python train.py --num_hidden_layers=13 --hidden_size=224 --n_experts=32 --experts_per_token=2 --d_expert=160 --d_shared_expert=0 --hidden_act="swiglu" --moe_layers=[0, 1, 2, 3, 4, 5, 6, 7, 8, 9, 10, 11, 12] --router_score="softmax" --normalize_top_k=true --routed_scale=1.0 --balance_loss=0.00896 --balance_bias=false --router_bias=true --init_std_router=0.0152 --lr_router=0.000753 --num_attention_heads=4 --num_key_value_heads=4 --head_dim=64 --vocab_size=4096 --norm="rmsnorm" --norm_place="out" --norm_eps=1e-06 --positions="rope" --rope_theta=10000.0 --rope_fraction=1.0 --qk_norm=true --attn_scale=0.125 --tie_word_embeddings=false --parallel_block=false --init="normal" --init_std_qkv=0.0484 --init_std_o=0.00888 --init_std_up=0.0484 --init_std_down=0.00671 --optimizer="soap_variant" --learning_rate=0.00209 --beta1=0.95 --beta2=0.95 --weight_decay=0.054 --lr_head=0.00646 --max_grad_norm=0.5 --warmup_steps=50 --schedule="wsd" --decay_fraction=0.841 --decay_shape="linear" --final_lr_fraction=0.0 --batch_tokens=[32768, 65536, 131072] --max_seq_len=1024 --doc_mask=true --z_loss=1e-05 --train_tokens=554900000 --max_steps=8587 --dataset="wikipedia_en"
Below are experts of layer 10 (counted from 0) of a mixture-of-experts language model. Rows are named gate (a neuron's input weights, with its number), up (a neuron's input weights, with its number) and show model dimensions 0-223. Each number is 500 + 50 x the weight over its row's rms, rounded and kept within 0 to 999. Numbers have three digits each.
Before each expert's rows: a language model's description of what the expert responds to. This comes from a sample of Wikipedia text that the model never trained on.

# expert 17
What it handles: Day and year numbers. Digits of dates and numbers, especially day-of-month and year endings, plus scores and figures in tables, such as May 17, 2019, 4–1.
gate2:533518440525633439582495398565480440493483520422494400478490451508559432582544516473560533498510537488497433496468495473514579450438499457512565580539449416508577481461514458470526465518494564487502573476557541538558493467442493456485517455609483480534520559423401527489442544484560466555466513502506531509448538375511537461502494438544613413559582603543517477437517527442498541481498572575545538442472530553447497502494516546584446474417493509535566555485488540567527412452469545532467502517491532472463450541495524553528523419468376568477545524518451532470470536507547478466454579462348517540494380388502506419477453453542490462472428485501538511476466536519578604603465
up2:464447489405519475435451452603466553508482483421454432444608525566499412522562448464438515528507501497533459509416567487541543558522515347473411422580447470526518480507557498500522539485501502598483525499479547525548498563495470471506482505496464394544450503421533539442476591515471511611470478446537478475429541468460548463494610534548524416505491567458557528513538574428508559547467462527499538566465459490495510552584434566535380422540471469574547523537471546562493470562489472416455429495503528501437528615439459568542478440531471489498456445512474502524428489522486409527471473519568418496493376514495526462461505509459425515568484537409383520430536455536476565542399
gate3:509554455527449532546444551436464548602587530513466448532522513543438465523464446585509569485547485398509529551489519568503504490507503497498496527484467473573532471479443406440552543469450348514508479529465585544477572494456497506542426578633467484531429532421506471374494493532463511511481366486482550430554526549523628518429501377467506508396480487464502437563461454502470493469500567469487475570505573533635522416534467484451504574558460482604457484530462466490482510474491525515461495536487462552502491480584506541571487489390532514469544531522451535497535475554559438504484449453466488535470369515560584559493506583468445477593488555401518472494488431490527548403465
up3:550559473519580394532512494523464476487606437390584483536467444602533547540587487483507525538467462432571483448444510520491466537406508426478489529547545578566577548551519499436432553554548488528459487449524429466438500505479545538466407564533478534513473458569525499552440475457578542411519457531459470502527472476482472524500529542460490456497480451544499429491485488532483596496473421446477459502493484511468581500459436508493522480472440435410471529487456498392392478532481530483468552519470449543548497470513542438524573391554516542550462513503513408533525532578529584596529546542376585617547403435530484521520541592490568429548484553575439483474561480537483571396607
gate4:480537484509538381436497417533518568573490539457465457420472450469513491438557450529527449462493635464570497529541521500507482607568499489526537424615611392468493431475554486542425488554553471407510490553545493458490562557552486572542464555472459528552530509526435562482491479472431406506468609532526553472514454504550458413483502548534516476522553540616422437496471574497454529595420441541489438509483475454511395506459516453550437435517570543549468483450477419528527577517495451573578583551440461378474503468444441452463442491533515534453488434452525492491455496487484461484500557527520530451486526516401547521475520396482621568500558443463502466522427485533518487475434
up4:434498499471522408490593448431521480580485589469536516468503427494516497464486466479429524516431565522529472470512524499533520580425516524542469448543569501504480425444518534496460508528521476531563499507512438515447516585426499491488511470526455477531512454489544511384508558357374540548510433479593696471565442593605462565477490559515460467433491505519466486540564548432487425517398476502433509565516468523472437517469479492469504540542509559570484513510423466509449482516543419567546525502420468380458416510419544408541571477482575542478450466531488473645521519514428422526568566540535530521475487472552482556462534477527636493462515556505509504549462551460512553483439

# expert 27
What it handles: Units, digits and math. Digits in measurements and tables, unit symbols such as m, km, ft, %, and variable letters inside math and chemical formulas.
gate1:512521405511489550466444503476503484606475428410579625523510515542446543594546494473583462447472475437537498449534519481513478458469453570434495453444496443586385504436490511490486439553555493543418560508453427540506444461580459468531496547489444490465468459517606440448479492444446543405484494550564529473474439453589471493563452508456467574561475418501532448512466619512499493483413484552539495429460502399425500504460564532482492420479412482563444524502581505423475527515488474511504486480451494474517513606520479540500464621493490507511350509466520583401629452511494477471476470567495518431510460460499546488529483511588561523501453501524548561432570455575545401447515
up1:528477357578575508638465465499496490467508535493481524532437549516514566409424445417459509493491563462538547448532451515489487495496497521569517530519519470503480481505492496426511476503539588526532413510545538544519474454420560491500441537471351483578548544499547513523457445508522484428498472430509459463469579557595541510599532482472527501414507532500554570448515520446504492573498614464478600525500596541455482510620502474548526523547603455459545556476470489563454555624533536402509472488518410493527594486526570493470440527526495536529499514588590532617425486578420482487479482523445472575485548474485475512447574457417500402529536455482523438513443469456388477465455
gate2:507466471479439530568501522508547574469461552511483526421456545470477388571490561518580447612447446396525409489493559495486564456540464504481478529465507566532555572580463525541439477577509552406523497485403559473492585543522502549523527546497472502449451567537476537522482550486543487525428519484465485507572471553481538443483566561497553626535437515448547535452404411434493482417514457503506593519404529511528369572550426511549505499484486541519510433440535403480498564515466385497533522550480476514414475486460518521458393467458562568501604448405486474461524565504434466457461509520526533527515474589524463501438540569422447495456473573439526587397579472492448489432505
up2:534537501459417483494510462530526542469429531475522485549559511490449504554537504459602473504534454471612457420553530510519512555514502498455471463400406538457520460589521548580443545548535485504508522457415586435422565518547483514540604499482450514423560505537388421447616519475571443440470534480545413423581540533501545398528563513547554567511453412478576457472411468517528573450482482509542584511487444540521417477596563474472450502526459576485535509443548472525551533467508423513491497371526459540554486514566577486524500501452579545454494429562486495428452546496455516566543490528521508559600479526572448484455422507495530512560514549577512446471599442437434490419445
gate3:427542455522526354512422458523531575424530512451544458489625495557495514387553448483469476509505525531448514531509487447461491498411560515563452492512469535570471503489530469612577518553690474485427413490529444526514419506457536505480536518534510500490484595570476466522526502512493520480403465482498454459542477609485520526560499408543501493442367411476493533526475545474492470543497496504441458580492486549526456598559455469537465503575449489593483539558421527464456440496496399581527493513517423469482526416475467547456533584390503533411435491476559596536453458521495535464457444609456512465482474430436462492475468500572441536478449480499485495476591495499480580461443
up3:455533505524546498428547512471583466531559546435479556507426570532484433553448512584555556605548512453588503444537549545530503538546512528514498575445473550537470508499508540530525446548482508586396528493487533528370530583548391467569514499534586374524459476556575474520489550427486514529569420551467428533469550533504479566559481609482506569524592524481427501442451572542493474457396444482588588452525600451487458470408536495455545553501550501433490507428466513467534572601574498474437587510483522473385519545536531502445456490513563493481454512509519492503558553571583471563494429569489597487457481480484501586506476424478495437574523518506502472537520502439491396474481

# expert 19
What it handles: English surname pieces. Surnames and their pieces in lists and sports tables, such as Brown, Smith, Blackwell, Chadwick, names ending -son, -berg, -ić.
gate1:380554532564521467547448495567501494539553479561547530462447560488522518448407452486517436447589469441476510569450500518475534444577469521489405538609418383537520483490395429423452594540518439462456503472507579520516552581476500447456507500505489471501595536520495458484562437411499424454537508536522494561543488435428579507468456487415488515502505575472528577407485577503500443576416458636493554519504543520482522394481570456480476594573439436451494448551541587490536451486548495552536451579518479556505411474484558516494439473510486531476522505562503592472438513524427504561528526474531539443534494410448493486576447515480480559550521499484445456455564486586541594437552
up1:400444545465489586535324488530556493439515467589608473457436597601568497427453515422464551449528523446515419490473490496474550592533509569498544569513496482531471479477502481466505531579549462478504586431598582471551511524517616455483540491513516513511547478568574493502560525544463412428478581519488502525599446526499479385436445487468440510497517562491567546428473498488538563519425523591532518487481561483537522480542539464510552514528472419470498462578465487516546467538466508536536512537551524498553504431475539549425404494466471428469575473601600529551455538466437533536553543430485507521452450526469459527498513514541464515507596467520356479519538494579561598463548
gate2:492520511515550501480523624439580507458490523440499550474559512353553552461498374501500504420515453489498440493395615543627577481597498485580472572498511476573535583445547500498435464489526505526496520421493524569488422529488411444528470455462519536500431514528490547494484499595507469481574552505511442576552431512515469632457473483486490486597514517453441482476480576437519562602468487571470454443512539542476493572443503527479548466511453498560534497503458512535583464477586515491445375477535472472470571570512531516490507514415544353555580443520391470528500529604487502444565530523553515482416432478427556496492494534500523510509546536565447460443545489489494579478495
up2:484472503408456582503495437530510546484530491499549529358565447508408531522523502541401501526580508396474467562513487472512416504512514522512469494450513530444505458577490644489520416432490528473524445495481546554561492528525451619454467577552551582549567460474479492541565496393479429511449464445432475405442429447511512459509555485469561495478450577621504595600554496532512489544477463514492487577548475418554529556443469469475437479502416467528470396446448512495519531446580400499543540491491474443498556432527425438504510439543500413458502441489440488435465484411579511518411526439516563581496490567504459475460469511484509461476560488472469567550542401596501508563504
gate3:477464405431584583519536433521576480575506533488525501497483466518495526578467448519447409526473471447493443495530429532449551456438456563597452468597512525453489483479527461474490600613530401463522516536511547498463550469399562512569513473535410514515568532570532500542539470474462517500554451564524583466400508523574471531554480466519558379494506539469507445464553549587544550525507449436477473489508471422429525391511573542479520558574526408497511467475576499470438477349579465510531493486482372542541584449499459563474533521614495533436560501508455573569545463483440450440444452548499557472522440420447535560579538509458471551517515445477502546489477519510426454442508
up3:553502499525515519569558508478437435459495482490466573532441479435523530597557432539552508361540445493540512588482456604531585570464562507528588632559523464554472472516527480518474443358447458502459477524445499593491555458554470478503513443547508487511545452450484463465526502472503514458527471485513596529432601505617464446517493481482574483503550545526518471469486529521525549602571408489549478378569518484457429515415413488538484530495400573479471483491489544402474479528473471419537547516449541435437484394466470472482519534508555517443552457445512480546545569547468549542498526455524582485431434533417538480449595453516543468527594540553544481531484475445554593584531

# expert 8
What it handles: Word stems before suffixes. Content-word stems or middle pieces that take a suffix next, in running prose, such as comp(onents), part(ies), compet(itors), start(up).
gate0:495562572519538411405503500523468526483503510598475486496508508517512506487520486497489527523515518540516469531445429538527567447544457529523572476517515536451649549527463464491448527454463564521509533520580483421450482521508502509535414513503454536504567416483555499395425468442471416493387469400516548545448485432470425566443529550533567488477460500473487613549450502543516525511531462479482606362511445515504554479448494600527445528452516452470536554565470607420442476478491478586561509454501480485421460523485493562451453498518597439550447478483514538551471441461546561538542479471518484446538481531393398471371552416491549357524400441500458452440460490502380510475481
up0:528456434512420588557536467542634473471497436371536520501473504517588466552429456533513408470481543477454495430530452490542432523472581434467441464414489529502447499514466544398535435528551459506442489422496541533561470541522446489447566428529530526460461492509429415611585558550463488417494529525530467417480605514494447523522494444501521451559510462514486495453473573554494549469425521483448441550547488570456496498524473471455578553585510480542528469458494436580623570497436505526491483467433528450585513440462507501563554557557400509542517498359466546515537472568454419572426523434480577562455515360544523521510447552558467522504494543517475531546527473554467460511453
gate1:514496463547413487597497408471501657419459437512473512468587493535565535498510486455542496496451471483660520529514537458544445542579523475604540580578481553543402523510472476489406588505499513483496535477505508494469515474471539470496581532561463488619451539579527466399532584542459463514504456523469482456503473581499521586522512479523542562517535531422544516563479526446501480556517458440473529483568427516509478512483468586519557548566550509479550432530463462502510503498469524540445557538547526534562428445453577543488445573588613398494465444502562434555592496482413549423468553536490464417591491477543414441429452561483442481506483518497529510484515339491490499504502
up1:601509555529427493478544422459539466586429487542447427460545493448516509460525465467488513473474430446552533430467435541617514458484501452426517511630516547487455505490498346397472600512485541501544531506521551525493468468561481493514463455478539470510426515458493577472557587478420540547538522505482540450530540495527414537475480490563451526481443577480540552470486483459484497528543519551555542569536405433487477514444524612454416463603547485540464500455524497519529489467493597486516518469422462450555446539569524491542464548597508536480579482438525532474504537397509597410576523557625427522616540493568462584458559551481446557512536506423465405511435489522443547493554
gate2:482387575577482480444443448391505441613577548503460513534413431559539622523464477472498487416548571459505415543495509484430586489510495429541478521560500588474450521529430462419431475456513498509494410503383371504535501510472529615419536493515452530409491407596545514457484488521570458506477539535468409473458444497501625487472516556573426499416522529437515578542518549525453509508513458602510564519490514420571527495599478562540543536437503506496528509498503507450513541454524468538538528507498487502503586472478495569442562442489545540549451489448531455542484501572469461483483459553521521444453560555447523458409589493562466493502522412424444472536566477539468452464458
up2:479477529419532476455449540397513455567547414560434520546539446594620548449492466371518544555578547525572504581553507478477527579569588512466541515514536524463526534480497453468402448570487547519475503518550432509478538571499448501457454543525500520572506500455563578545531491432479463561470484486401510523538505547517503536466507521484417448492428500473552548515475453498475490519378588444429458586567604468527379445397454501459455518470463458514561490477536456510497481492535458411519618443496482437528561454480507528489535465527496471408478448500479534591517545535479496445510447527467428520485639449455510543549466386511471546476488478441560454514629488557460412455477

# expert 30
What it handles: Prepositions and the. Prepositions and prepositional phrases such as in, in the, to the, of the, at, under, over, and sentence-initial The or In.
gate2:465469536519596536512544459468501527446490423555476572472460505571466510492524507628521520517498550451487503477461523565579552505477467569541526515455491429579512624574502514480543617471498494440496546423509510461413498527464464501521520382522479488513470558456520551461513452570514453430490539461494500511510483594594548541549432445474408422461589461433482554482438570450585573461485537499479426570428492465518582447487562396413426520488460531544526520530519534470463627515405456534477497515499482535425522484557529571495461420523493556522530558439526568394485481426394472495442591522508593552585469486560571535574473465595443504487499422549509584528511474506497552533555
up2:428515456494508553472502554561467467528571457425496510462447488566508542602570523433532458515459453432441484535523438565485516481487532572495468484437515506422508499464371492451470476494502479441446414465564512513504508557501484457510569466557423467489566560500509513641513567443530506475516540487440524502500504509539519563360496504505530483473581590522449464508442489524437460599409511601524525533451538486548532442499581484462509494376588520476534517494566535597444429443491483536546494508582493593521432491529573476491571526531510505444437392528516594492534486532480433525560576466486471494605501417472639459463472383422489573529477540635461464455472480468497512470440
gate3:501475391557539480502502489482528560579539424495381436512592478402594486523487524526531474468572466407528565508454528436429455502498436556475524519617546365600560440446423448559478500584444477482491523478433527449579462506489485442480566508513599527469468511478513479467503506469453551518475400501504442437439496562511456452445462497435437558546538501511497498485603510466455453485510499493478519477506483430437453524536495494394448499563436595478464594486468526542586550452522608533473453501553405446574460570500543446594443516486413485533566518571501500595420513493503516505445554522533533471446495442475464514444474454555457537569460511455602440492421422517481582525502
up3:517571563569426477471538452507585607532507480482450486515634452457492494602499492556553554559524438527488525535468494487515493526534499540485514466511520490475498530478527457584557467597442479448564499569534502484556467574508571533454596463553586508453535515462473402537458510483487546537577427483508425432430458530549475461374496507539402489515501547606499564524533504520552529532481566531480437528603439494481464472479432540472533526600445570524452532485549524411531496606486520502423410531526509481584446470522413433530502406483472451537516537542536488574520466507460508588468568531462559480556510556475474493417505484508445625529437557429602466637393487550475535506499
gate4:432489587499507529454509553555414490477479479572559555577442480515505440645528549442489531463480563448517446487489509451510486496490519516480555426529472394566500421439433482470580524541555474425563544412476420447523502514503520540554558533494612451479557449577372485434462512503505538382625481519511525467482569510452473484496521482480608495467541478480579473423520501482471551464655581519524506491526543460405492524446508407497484535397520518554556384511526559556504462552440520489446480534531424522450497529631436512455587486481481554464545528441478460507493401543492488483552522470527527543444539459542482470536531479557496490546406488525509498563573521445601444463455
up4:501470448451427522582551629481421590497479444494498482550494509540521584472500581525476551670627531439512560464477519484479369500521511518451527440521488548566475503554429503473540469578492469469515475516453496538512595501425509589593535498459500389554473473515633488466515424509504467514505450455482406506470509509487495488455542479448582511485545580462512470466544478487549579553540482449463474495446566521527503560566529515526485524601545560539482456477466470533475429528596580511498485449492521516536535525537550507590544465326433499455595480491507481484447524514490462487488496531552526514501463486561544501535652450413515515479448537384527507379469458490461552543513

# expert 24
What it handles: Common word completions. Endings completing ordinary words after a first fragment, like d-aily, ro-om, f-ear, f-arm, plus whole common words such as back, law, fire, help.
gate1:535556518489507503428470617551507500526532492477467488469467400454497552484541499455319516443474557494421537460596457522530663462515458511510500582503446393513529533472476479564577560407536562402441443540496488481464509533561504429554421426443520487458479450543482451469421439427538508531460523443483547539565525527522527572527493484465438465523543617559550483448435553437577464467495482526459466448489459530444502494447561528376400456533509529523528449504527495463516541549510537526511515455644476542480450608439508545526531518531588442532484468507483483429496479520525604528477515513482438575595484455391461467456524468429478543548569493523400513477441456491499518523524
up1:499515584625440440587469428521488485567450554481478545545398374448477566496366551486402462485505487519467495468559438398509543403540438548502479608449419557531608502504513507598590526450510518464571510466508513588496520493523558567464500481471516421436474518445521503492478458515493456552501483584458423470492550478437534568546488472501450459448547617503474550518484487505533520463521599570493553454517490460478500476471541533360488518503500422464432484498475614499487456472562564555500463524489433566447442539449606562510485531539494519547490392434554452469479508470574472507503588547535475523527479520430503561408547437454491529475531445517464439522488508468431541585460
gate2:440406571553459499537473538433506489564494595489577434555602465564439550529489508456530471468531484444512511523498497391498490471502459476572507488383489533500574435519586557494435496434484575508547447568396454434483461532586554439580528401502499524546433475520554487560591495567454439445500459486459566498513614483561511420466426477551501540535489443575549450522511606515406469490597413477542570494497474443528441466504545454410478518402449415466448487533506511496502453500521452521481406490587522543526415523568444504499513427526468603503469489507484542533515464457467520504576524565455527579601457582516510423477510536420464503480600517508489419521471453455485478439534
up2:494471513546510498450508479463492511537606357464479479543586488477541503453554525563479457490503663557541517541438536481519482542484525451586549437454464577507485509556509570470558572547481411505497425461514507595455476515450436424477444573420493528500579547482524451420505397506523580477466536478550511512529485524463526494432509564531525474363549549429587410514507488504562479487538485473509454499480503456526582566534519559606457517492471461598576488391457488539468512456513512433459600510513491425491458542536515534472483600512411408466560480562404510586427545558617478544457482428439494522443487494515524534425419403541559508498513459516504501431557457463516503525448
gate3:434499468451516466552495608513451546583479522446414563466483500536598519459419598569428572483523517490528499495388547465405520505512544502529566461484442466370565432502464455489561538494491553481577475431459454466440462501570558493437482376531496480526521479599455525480511535532484511432548549444508479488601462475484572571418494501494574481511603453436533478543468455596552517391509476540452463469584541626513618557428464536501491482490438545602538578522451561474527495496502473481448516451508498495493488515410489485540542465437570441559490536445451450477382477537479571490568529498509558523517453518444470550432613473516570477447496502515567437430507559516532493490469
up3:402558494637450447577493537522499450491469486500474458431563443529625549523493537519538447501504419553441476478566564508516475514476479366554434479466503452471472528477468553442460465543511495585473500515460463445464467498489529580479505568501531511533531468473499438504477568576492467596489559542502422472501436556485517518541407432479543533436484484498462539523548412561481485475565481519525482577455423384518450508538544471482449531438409459507468578410439523456441484468403425459524545477422592447525414481513551386510560554497515497526543520419463405454506523412528438453537437437563519522321467501480431531423525487506432532472448453458471480486488466585533557553450

# expert 31
What it handles: Latin prefixes and word starts. Word-initial prefixes and opening pieces like pro, sub, dec, ab, trans, dep, plus starts such as outlaw, Subsequently, abbreviations.
gate0:526447500477431504517554502446499528434509462501455479467573501508589576485434476426461456514501628506488508405485492473513517505434469409516459580549532525535553405469544419441510468513451596538527510589490600578430595427537536581534531504556418472510489400493523407539488511414566498462440369468517452451568423478520508503511471497601573532395570476498448555631461453446405419455525486483460548547513535475540559521512509485421536424440549464553488463591512463513517497454461497454531570574506558511486477495510488464545490493574578501479456507561490475549490589533553439547487474469470440558511500509500478555647537504534504479528567516461528542472465465456472643497505
up0:546539477434462442467414509508434559531408618460556594490494520470527564517447470533564516529502516526471489521493477456378494510567526538509407490528438544462473487466551495510464492645528420454447442542514460475456428477488521654578510654433453508487441502461385547490469572541516413477501602522578537414451489483495537516563436516470445489534456462580532521542500517534500511590561498555510514502433633468420434440489419489522473577476514501496441411447418603526478452522492519545495365504409538537507499554435536527487524514499463467511520532450467451553534512400498589437539476489554568412479483451508540487478538494441518512452469459532496511492531504478548453523531
gate1:451455453536536452460471494510459546499455438517571487508370524503487557532574519522572473462564526576502440481561522507581499415455458573580418550426532572460536451501505604453517455554418579486492552493527458608515513535577490613421440570406482441536478552405513550472489375472584482480487523558441548532533469474447479465448541476502547542490515524491537476498492510532438623467505510498492450520606509436475540495503468528515442532564528471635461526557479506569476642536478542513448406451546499532540463514456503545527499495456453474481443480498523512535574446467603455601508500429517520462529455431488577432391465440510500503496561521502437520546556488418463406482439
up1:504490521544538488407521499464471465543444511504458561524487481463495582512576478533527506400552494499542470528560494475548535489509517574563444531525516597562603403354447480491425480516452552529464569479491488524543498468511555579460423479441506520496380576475467446554502615468534479546417481488557468492588544509446438390487498467478580405541551499560547614431435546524507536485503463437532505487461490490542544480472570507430535461505442513625567565513439451376531547490528474478522502492362458614525415505531472566570563553502511561497474481485455519494462533537519426504533500520514532545454482485370562589497567466484557482485538556522486551579502603521547466515443
gate2:469464502575485609493516533465508556526494511470461478581463527587626488480591463460476510515432334442446505507345501455504505555417543562499440545505531548544464443494590472446412474496408497539452527480476574508423518453435567438431487455453406456502565545596506476539470415574536470438461468494445611464517529547452423566563535447572527510484575446518436547508557467417561475489478465563498403427476499466451485395556478490607477471502575459542486495590503509602471534545457498456515453502512538456566504579557408437515462541468505445454491533451496495452460492476541440449495517519450474564545493465524477557480467546552474495517470486505564570487404515531527469510482
up2:533489526468500473564537581568457497523578568476536525500528483507438524517498446500488446533440532583447386554603388500526440519527377507572416561470454514429516492553605485497492389475535426530460498547499416471529489477452451514477572596513479495512595495467576433474472481467566513552590533392544537551492534576489534424559493518534520504491498450516524510538428454495500499474487546586556485470492487533519484555522511426495478379572573655547494535484486572423489572416525516611494615562416503540520508552611442503422501491533496561501418493505508533589445485505453587444496549524489556526492495510591540547483571513468470522536454513475514472515402519541545568485492

# expert 23
What it handles: Word-initial f/F, infobox. Word-initial f/F and n, and pieces within infobox or list field labels and values, such as (f)reshwater, (F)isher, Sc(ientific) classification.
gate1:483505502614510515486445499447498526540490356505435509413494443541519477481407521480605536505530424440527513472495475580474421336529393523531573547545580527512450488444447481560465545545485500488547499470408511604490488458492435474539556467421438647612555496459485431516503494492574448472468458425470511532542444470487550486535412535582589418519594503432505434557492557499494508518510523547469538442443510446549513579368509464459509420498486456509500566525579565438537453542556572493522481449486441512521507493531482582554474492555504590528509487544469511534589549435519545496483434446468466525478472549467485456499504569579444500521494509456513559523490553420561546408543
up1:422578527585533524507474493472484473506451412499494475433540389436446606411453416479598565465535538529537494365543473501516471338547400507484536551538404501506500524461473415489518483434518566456506489506541521487563553448554429439545577556413598592532576472479462489523532519553545523440478515445425539456600442473544547515512475527540507492530490478446480566581440483461530505466424462525465519467459443574445470557358470485578512454593507475477524510508456574471596539547493515508565531499469425530566445423448498473479511513477460504432498506525437422511400507477516535573453510532508436443517471540402486579492456546489448464513425453513490496462478509467563510415501
gate2:525560537474484571451429589493555470459533532526490561429471592498429513449480473424565451551429500501521467568625501481503536412520529571441443540462482465496485533480461400531561567506504486452493544446488449486513529536497522506456453531490399472378550502558505469462438542444515488490566486491517519432465448480423492477460466488427551594369480611506535499452564504434350459483527437634457524520459469588476469508582541553465515514455490433543542499550452585469561535506474466561551453544540526500519501592533527556621491516515555384398417485524542477509550568538397538566442501558448482516480521462473527447430439558499536540495546532500497484530413584493521476501548
up2:511486510431515542566358449515485452509491486482457528499533436431587454530466466478538462536506488487564486419517543399564493569474565508356455560580563480560505501446408476446437519626532500515541450544521526502457539497518496443510493505502408460512505478534526524574509515536470586396521586448510460537382495506445570473541567496465520433483435601477479540523472442430477585576491434496417512505584543510532571443475526475468490475414489448451542522424460462446572526500500503485495517557446492466532467591478468499541559490493451523486477544500480554427383424443575532452515479451419403464470455557505377512547535542453533493373448503612578498492482450475446452466520
gate3:484526422520503552492555487483487453542407529523533470474522632631632500565522468463460464471495464525547495484380557539505475609529562533582542439590490462523491410441516484588468443536511595477504450401501460508457432496419513580480489511519516516410403451562509506597482465501458432503480572501511461529528563510534537455556513474525509510485519509366511453458522441458470512537522534557533523514516509520487502502472430583523459479609569535548583416471414500462446498502525483509529426509580576533480512534476554539535594584486478415516454531500587459439517514477349532482453566522476454476541501488471491531498562584513509479521514481559518376509527423482431596417512
up3:341554459480506487485575440528487436474477410474557519473571586513452532551492467522631521477550419513421513471447404414490468534571392531566510417513470530529536473507499533386511492600639471564509519474468523502521556537490532528483457384513495443507523562491494629540551460476509438493454517514533456515510533518542481527501469445529454526545537467473449482553454556489533474596535500564505473498511564551521406463487530488528538529524542488520477396494542480555500490526543466606521531489470526440385505427493439512442451522471540582487537470559449453528531507467451538512421467456540503545548426565507523530557489455429550504514370572406376456523424414522517593469489